{
  "n_layer": 14,
  "d_model": 256,
  "n_experts": 48,
  "experts_per_token": 2,
  "d_expert": 144,
  "d_shared_expert": 128,
  "activation": "squared_silu",
  "moe_layers": [0, 1, 2, 3, 4, 5, 6, 7, 8, 9, 10, 11, 12, 13],
  "router_score": "softmax",
  "normalize_top_k": true,
  "routed_scale": 1.5,
  "balance_loss": 0.00724,
  "balance_bias": false,
  "router_z_loss": 0.001,
  "init_std_router": 0.0319,
  "lr_router": 0.00131,
  "vocab_size": 8192,
  "norm": "rmsnorm",
  "norm_eps": 1e-06,
  "tie_embeddings": "early",
  "optimizer": "adamw",
  "lr": 0.00182,
  "beta1": 0.9,
  "beta2": 0.99,
  "batch_tokens": 65536,
  "seq_len": 1024,
  "train_tokens": 363200000,
  "steps": 5542,
  "dataset": "wikipedia_en"
}
Below are experts of layer 2 (counted from 0) of a mixture-of-experts language model. Rows are named router (the router's row for the expert), up (a neuron's input weights, with its number) and show model dimensions 0-255. Each number is 50 + 10 x the weight over its row's rms, rounded and kept within 0 to 99.
After each expert's rows: a language model's description of what the expert responds to. This comes from a sample of Wikipedia text that the model never trained on.

# expert 26
router:67 57 49 49 43 62 39 37 57 47 37 39 67 55 62 28 54 65 44 55 56 55 46 36 65 40 42 39 47 33 42 55 54 38 37 41 55 44 50 45 40 32 46 35 40 51 46 45 48 58 53 55 67 41 46 38 50 65 63 55 41 45 64 65 51 50 52 36 66 57 38 59 62 39 54 45 55 61 54 65 57 49 61 69 62 53 31 47 56 45 62 48 58 35 36 54 55 67 48 69 55 63 53 50 51 57 43 53 43 41 54 41 64 37 45 60 43 38 43 38 51 63 44 52 67 50 44 52 59 62 45 38 59 59 44 51 49 45 46 52 66 42 60 57 36 59 63 46 31 54 48 37 50 57 41 75 42 34 44 31 49 51 56 49 46 39 39 56 54 56 47 40 52 50 38 32 50 37 51 59 32 60 70 40 46 51 45 56 32 36 34 51 38 30 56 59 47 41 45 34 53 55 50 27 59 58 41 47 43 56 43 32 36 49 36 41 40 40 39 41 59 37 49 60 62 55 65 47 35 64 38 44 45 62 56 61 73 61 50 49 46 46 46 50 63 37 40 61 63 64 55 52 46 54 65 51
up1:44 26 53 49 32 60 46 54 51 44 55 57 57 49 46 38 70 35 59 64 48 38 30 46 41 49 62 61 38 54 29 55 50 54 42 46 79 53 66 46 47 62 47 42 46 79 39 48 46 59 39 63 56 49 46 48 43 47 61 55 36 48 35 57 38 51 51 63 44 47 42 62 54 56 46 50 67 44 52 51 60 52 50 73 55 38 42 48 52 41 68 47 58 53 55 59 38 43 64 56 41 44 52 67 37 55 54 61 27 55 60 41 57 57 45 64 47 49 31 51 45 47 65 45 40 50 58 57 65 54 57 31 38 44 50 68 51 26 67 72 46 53 48 54 52 52 40 42 50 52 78 51 62 48 26 50 38 36 64 43 55 53 56 54 45 53 27 60 33 66 64 44 55 48 37 45 23 38 39 54 42 57 42 35 62 57 36 39 48 54 54 59 53 60 44 56 52 57 52 43 57 74 55 47 48 61 49 58 49 40 45 41 46 42 53 62 40 45 39 43 56 62 48 58 49 42 54 50 44 49 40 49 55 56 35 58 58 53 50 40 45 35 54 53 69 58 54 49 50 61 65 60 46 45 54 52
It responds to: Standalone space tokens between words or before numbers, as in Phi Sigma Kappa fraternity, or in 1798, or after table bars.

# expert 24
router:63 63 34 67 44 59 42 41 55 48 39 48 59 58 56 39 60 67 63 53 51 60 37 46 67 31 42 50 45 39 37 45 47 50 35 37 54 50 47 46 41 37 44 39 50 56 48 40 37 49 64 52 58 47 45 35 53 59 55 45 41 43 61 68 44 42 61 38 64 53 37 60 60 43 57 36 56 65 59 65 66 34 53 58 67 41 39 46 61 46 54 49 56 46 31 56 60 61 52 62 57 59 56 62 37 49 45 64 48 44 52 28 56 40 43 56 43 35 44 39 49 65 41 58 49 65 44 53 69 70 46 44 63 57 45 52 44 41 58 63 54 35 68 61 38 53 50 46 47 48 62 30 58 57 40 64 38 38 57 29 62 60 65 65 45 36 46 53 50 61 56 40 58 51 36 34 46 42 38 57 29 54 60 41 49 48 47 49 46 40 45 39 33 40 64 53 46 32 41 43 57 62 62 46 53 58 42 50 34 61 38 35 32 37 49 38 40 29 42 42 54 37 52 74 57 55 59 45 45 67 38 44 45 54 62 52 58 55 51 60 50 41 44 55 58 44 36 64 56 57 50 56 48 43 53 39
up1:57 41 47 65 42 60 42 36 62 55 52 44 52 49 47 56 65 48 32 41 50 51 22 47 54 51 54 30 44 44 43 49 57 48 53 48 63 52 50 33 42 57 49 53 43 46 28 44 54 60 56 56 66 48 37 46 56 61 54 50 43 39 59 56 57 53 48 50 57 67 53 68 45 44 56 36 55 50 42 61 70 45 47 56 34 65 26 37 63 28 60 46 49 50 38 51 42 58 40 55 57 69 53 69 46 63 42 60 58 39 41 29 63 43 45 37 56 43 41 27 48 52 29 42 49 49 56 34 51 56 43 43 42 75 47 43 37 50 45 45 52 51 60 36 51 47 46 54 39 53 59 38 64 47 42 50 59 40 51 56 40 44 56 55 52 60 26 47 39 69 55 35 40 57 47 40 31 35 45 49 39 53 50 48 55 57 37 42 48 49 47 40 53 47 41 39 39 56 50 57 61 63 58 36 79 60 41 57 30 57 54 49 44 66 60 43 57 34 46 49 62 68 69 40 53 63 59 51 38 73 29 47 40 55 38 46 61 53 57 53 57 42 38 34 54 45 47 51 49 57 57 39 56 60 54 50
It responds to: Second and later digits of multi-digit numbers in statistics, tables, durations, ISBNs and page ranges, such as 32, 4:50, 2008.

# expert 23
router:63 62 51 54 41 48 40 42 57 57 36 46 66 60 59 37 60 68 54 63 67 66 45 38 52 35 36 47 39 39 46 59 61 52 28 42 57 39 54 55 46 41 46 37 44 50 43 42 39 57 52 58 67 36 55 40 42 61 61 56 42 49 68 58 42 41 60 42 60 64 44 56 66 50 50 37 56 63 61 59 60 35 61 58 57 52 41 46 59 49 53 30 61 51 39 65 44 62 62 55 55 66 42 54 39 53 46 56 52 39 60 47 66 34 38 41 47 36 47 36 48 63 46 51 66 58 38 70 65 60 60 36 61 56 50 61 52 48 56 54 59 37 59 60 30 61 51 47 41 40 46 44 55 58 28 52 42 49 49 34 48 60 66 61 26 43 39 51 46 67 57 52 41 41 49 41 42 47 43 60 48 65 56 49 42 54 62 43 36 44 49 44 36 40 64 55 59 35 37 28 58 55 63 40 52 55 45 51 32 59 40 42 45 58 41 47 38 44 45 34 57 32 50 58 60 55 66 47 41 63 34 40 35 51 50 65 62 63 53 41 38 55 46 56 58 44 42 65 70 56 55 64 45 51 54 50
up1:69 57 47 56 41 54 66 39 49 62 35 33 52 72 57 42 66 59 41 51 49 50 40 52 52 47 43 58 40 46 55 41 64 38 33 29 69 30 58 49 31 31 32 57 37 69 52 41 45 34 46 63 55 61 33 32 52 45 49 45 35 65 56 49 49 35 67 40 56 66 45 46 40 37 44 43 62 55 49 65 57 52 52 41 47 55 47 42 73 36 64 63 57 40 34 53 49 59 49 59 62 57 46 63 50 50 46 52 35 37 53 36 62 33 42 67 57 49 50 65 43 54 54 55 44 32 54 50 58 69 35 55 48 60 52 44 38 39 47 47 65 48 39 37 34 57 58 40 44 54 61 39 43 50 45 55 47 53 41 38 56 41 47 57 36 36 44 39 61 52 58 53 52 43 48 39 56 42 51 49 43 44 65 43 58 44 35 63 41 39 47 49 41 50 40 52 36 44 56 44 58 71 47 42 56 44 33 58 26 64 40 48 38 36 57 51 57 40 44 53 58 62 62 55 59 55 70 61 40 75 31 60 54 64 54 54 52 55 53 52 34 46 43 53 60 53 45 57 45 53 43 50 52 44 58 49
It responds to: The word as between actor and role in cast lists, plus in, at, for, and table pipes after names.

# expert 22
router:65 37 39 61 35 58 43 43 65 45 45 36 58 59 62 40 56 64 49 62 53 63 36 46 51 44 38 48 43 31 35 49 57 33 38 42 61 45 52 42 44 40 37 49 43 60 37 44 39 41 50 53 56 34 46 29 60 50 50 53 48 43 57 54 50 43 67 36 61 53 37 51 55 35 62 35 58 55 63 55 58 43 59 56 63 46 45 37 52 43 61 54 60 47 39 62 48 61 47 65 56 49 30 61 43 55 38 61 45 42 43 41 63 40 38 62 48 34 41 40 46 54 49 56 51 59 43 60 56 62 55 40 62 61 40 61 43 44 62 47 70 31 60 57 41 50 65 41 47 51 55 45 59 62 40 54 30 34 53 36 63 64 65 53 38 46 44 57 44 59 50 44 47 54 47 39 53 35 39 64 35 60 55 49 51 46 47 39 42 44 44 52 42 41 53 56 43 36 35 43 56 70 55 45 63 64 36 55 38 56 42 40 25 50 38 41 37 30 40 42 60 40 55 63 55 68 65 50 44 54 42 40 45 50 62 69 56 66 51 49 34 34 38 54 71 30 40 56 57 61 61 51 35 42 59 41
up1:61 63 53 72 33 72 55 46 55 55 30 48 59 59 44 49 63 59 37 62 52 40 35 43 53 44 35 47 40 47 56 46 31 40 42 28 35 56 52 49 49 38 66 42 45 36 41 40 49 63 43 38 56 42 40 61 42 51 53 50 40 65 49 54 38 35 60 51 55 53 57 45 62 36 63 36 55 60 53 52 55 44 56 53 41 53 45 42 66 53 56 40 62 30 60 54 52 55 32 61 50 49 59 32 39 50 59 50 50 34 59 39 55 32 37 41 48 45 47 58 33 54 40 63 49 61 47 61 66 54 56 44 56 53 36 55 41 39 55 44 60 52 66 71 39 66 51 49 26 36 62 31 56 58 39 36 54 38 45 41 50 47 64 40 51 48 43 35 54 71 54 43 52 59 41 47 44 48 47 45 53 47 58 38 51 60 47 64 46 41 41 35 34 43 65 47 60 46 59 34 55 44 53 31 57 50 56 48 35 58 30 48 56 59 51 54 54 43 48 46 58 59 49 67 66 63 70 47 44 53 39 36 36 57 60 55 65 63 53 49 53 48 54 40 59 51 51 49 71 69 56 50 36 48 75 56
It responds to: Vertical bars between numeric cells in sports and statistics tables, row-ending line breaks, degree signs, semicolons and section markers.

# expert 38
router:57 55 45 68 37 62 52 34 61 55 43 39 69 67 62 31 62 70 51 58 54 64 45 50 63 40 38 37 33 39 36 53 54 34 32 40 69 49 53 46 49 38 43 45 40 51 42 43 31 56 54 57 60 40 55 48 49 47 59 43 43 49 62 51 40 46 56 44 71 50 44 62 63 42 57 43 65 54 61 59 59 54 62 57 51 46 34 38 66 35 53 42 66 49 37 60 52 55 56 63 58 57 53 57 38 55 44 62 47 42 55 50 66 38 44 64 47 39 45 34 42 56 48 48 65 66 44 53 54 61 47 44 56 59 44 65 42 37 52 57 63 32 58 58 39 57 59 42 48 42 43 35 50 67 31 62 44 32 68 19 53 59 64 53 40 31 51 50 48 55 57 44 58 54 40 31 51 44 44 62 35 60 57 38 57 45 45 59 45 44 38 45 39 43 61 51 55 44 41 42 54 67 56 37 53 57 46 53 28 63 46 42 29 55 54 43 41 42 37 39 55 49 57 63 48 55 56 40 44 62 31 49 37 49 54 61 62 60 59 50 40 38 39 51 61 50 39 56 60 65 56 56 42 47 57 42
up0:40 57 42 57 57 40 46 43 55 41 48 53 68 57 59 35 39 43 62 54 52 87 43 39 73 54 53 31 56 43 33 52 42 42 48 64 59 42 63 49 58 38 50 56 37 65 44 55 56 56 58 31 57 42 64 33 40 56 58 56 35 62 68 51 44 39 64 49 50 60 44 51 59 34 38 51 58 30 69 62 67 53 53 53 67 55 50 46 41 45 48 50 60 53 44 53 57 53 42 51 50 49 52 54 56 32 42 49 45 48 51 61 52 41 44 48 63 53 54 62 42 48 64 69 53 47 40 57 45 40 61 51 26 44 39 47 57 57 66 62 38 60 46 51 66 46 59 44 50 61 43 55 48 50 36 64 38 54 65 36 56 27 51 58 36 43 60 30 44 55 52 65 64 69 48 30 63 42 46 47 54 36 44 53 33 49 53 61 52 35 38 53 33 56 58 62 49 66 52 43 43 63 55 51 44 45 39 52 57 75 42 55 47 42 46 40 49 38 61 55 52 36 59 66 58 37 43 48 51 45 48 52 53 65 41 31 46 42 63 62 45 52 52 51 56 51 57 47 37 46 42 68 57 64 44 35
It responds to: First digit of multi-digit numbers, such as years (2015, 2024), decimals, coordinates and table values, mostly 1 and 2.

# expert 15
router:58 52 49 64 35 46 44 47 58 60 44 40 61 66 50 40 58 64 55 68 47 52 35 40 62 32 53 52 37 51 50 51 57 51 41 46 60 52 65 53 35 48 52 40 45 57 40 42 38 49 48 41 68 41 57 47 66 50 59 51 41 49 59 50 46 40 59 45 64 58 37 62 69 45 54 39 59 75 67 65 66 54 50 58 48 53 41 35 55 39 59 45 51 52 40 62 45 58 55 60 50 47 44 55 46 66 46 56 42 48 50 44 65 41 40 57 42 48 41 42 44 56 44 58 47 66 46 51 62 62 51 49 57 63 43 66 42 42 64 64 59 46 56 50 32 55 57 57 43 52 47 36 48 53 44 62 38 50 59 31 68 65 69 63 30 36 37 52 49 66 53 48 50 44 39 24 40 39 41 60 27 61 63 38 42 40 51 43 48 53 35 38 37 48 46 56 46 35 47 42 49 68 62 31 49 64 35 56 38 68 43 38 30 50 35 38 35 38 40 42 69 46 54 58 54 53 69 54 42 55 42 64 52 52 59 57 67 64 58 56 43 50 35 44 65 45 33 62 64 59 52 57 38 51 51 54
up0:56 52 54 70 63 52 57 49 54 37 49 44 59 52 52 34 58 50 58 39 56 53 56 55 57 43 43 30 54 35 31 45 56 44 27 45 48 54 42 57 37 46 40 32 23 59 41 37 42 63 58 56 63 40 51 45 41 55 56 57 34 52 57 62 53 50 44 26 59 37 38 36 47 47 49 47 53 56 61 55 62 45 62 50 40 66 35 46 44 63 47 60 59 60 51 49 57 65 61 54 49 45 57 55 48 38 47 53 55 48 43 54 52 34 48 50 44 46 41 57 32 74 45 66 53 65 39 32 50 48 46 50 59 61 44 52 49 44 45 41 58 34 76 55 38 59 50 31 50 59 42 37 40 59 36 59 69 52 59 45 36 55 53 43 46 40 50 43 50 52 51 24 65 55 45 52 47 49 55 52 27 45 62 45 52 49 31 60 33 45 54 40 44 30 70 55 35 32 59 40 52 55 65 45 47 71 46 64 47 58 46 27 44 36 46 40 30 53 40 36 46 44 48 65 62 55 60 51 41 47 40 41 45 61 44 56 48 59 40 42 46 43 36 56 60 34 32 58 56 56 54 51 57 39 56 45
It responds to: Conjunctions and prepositions that start a clause or phrase mid-sentence, such as that, whether, because, by, with, to, which.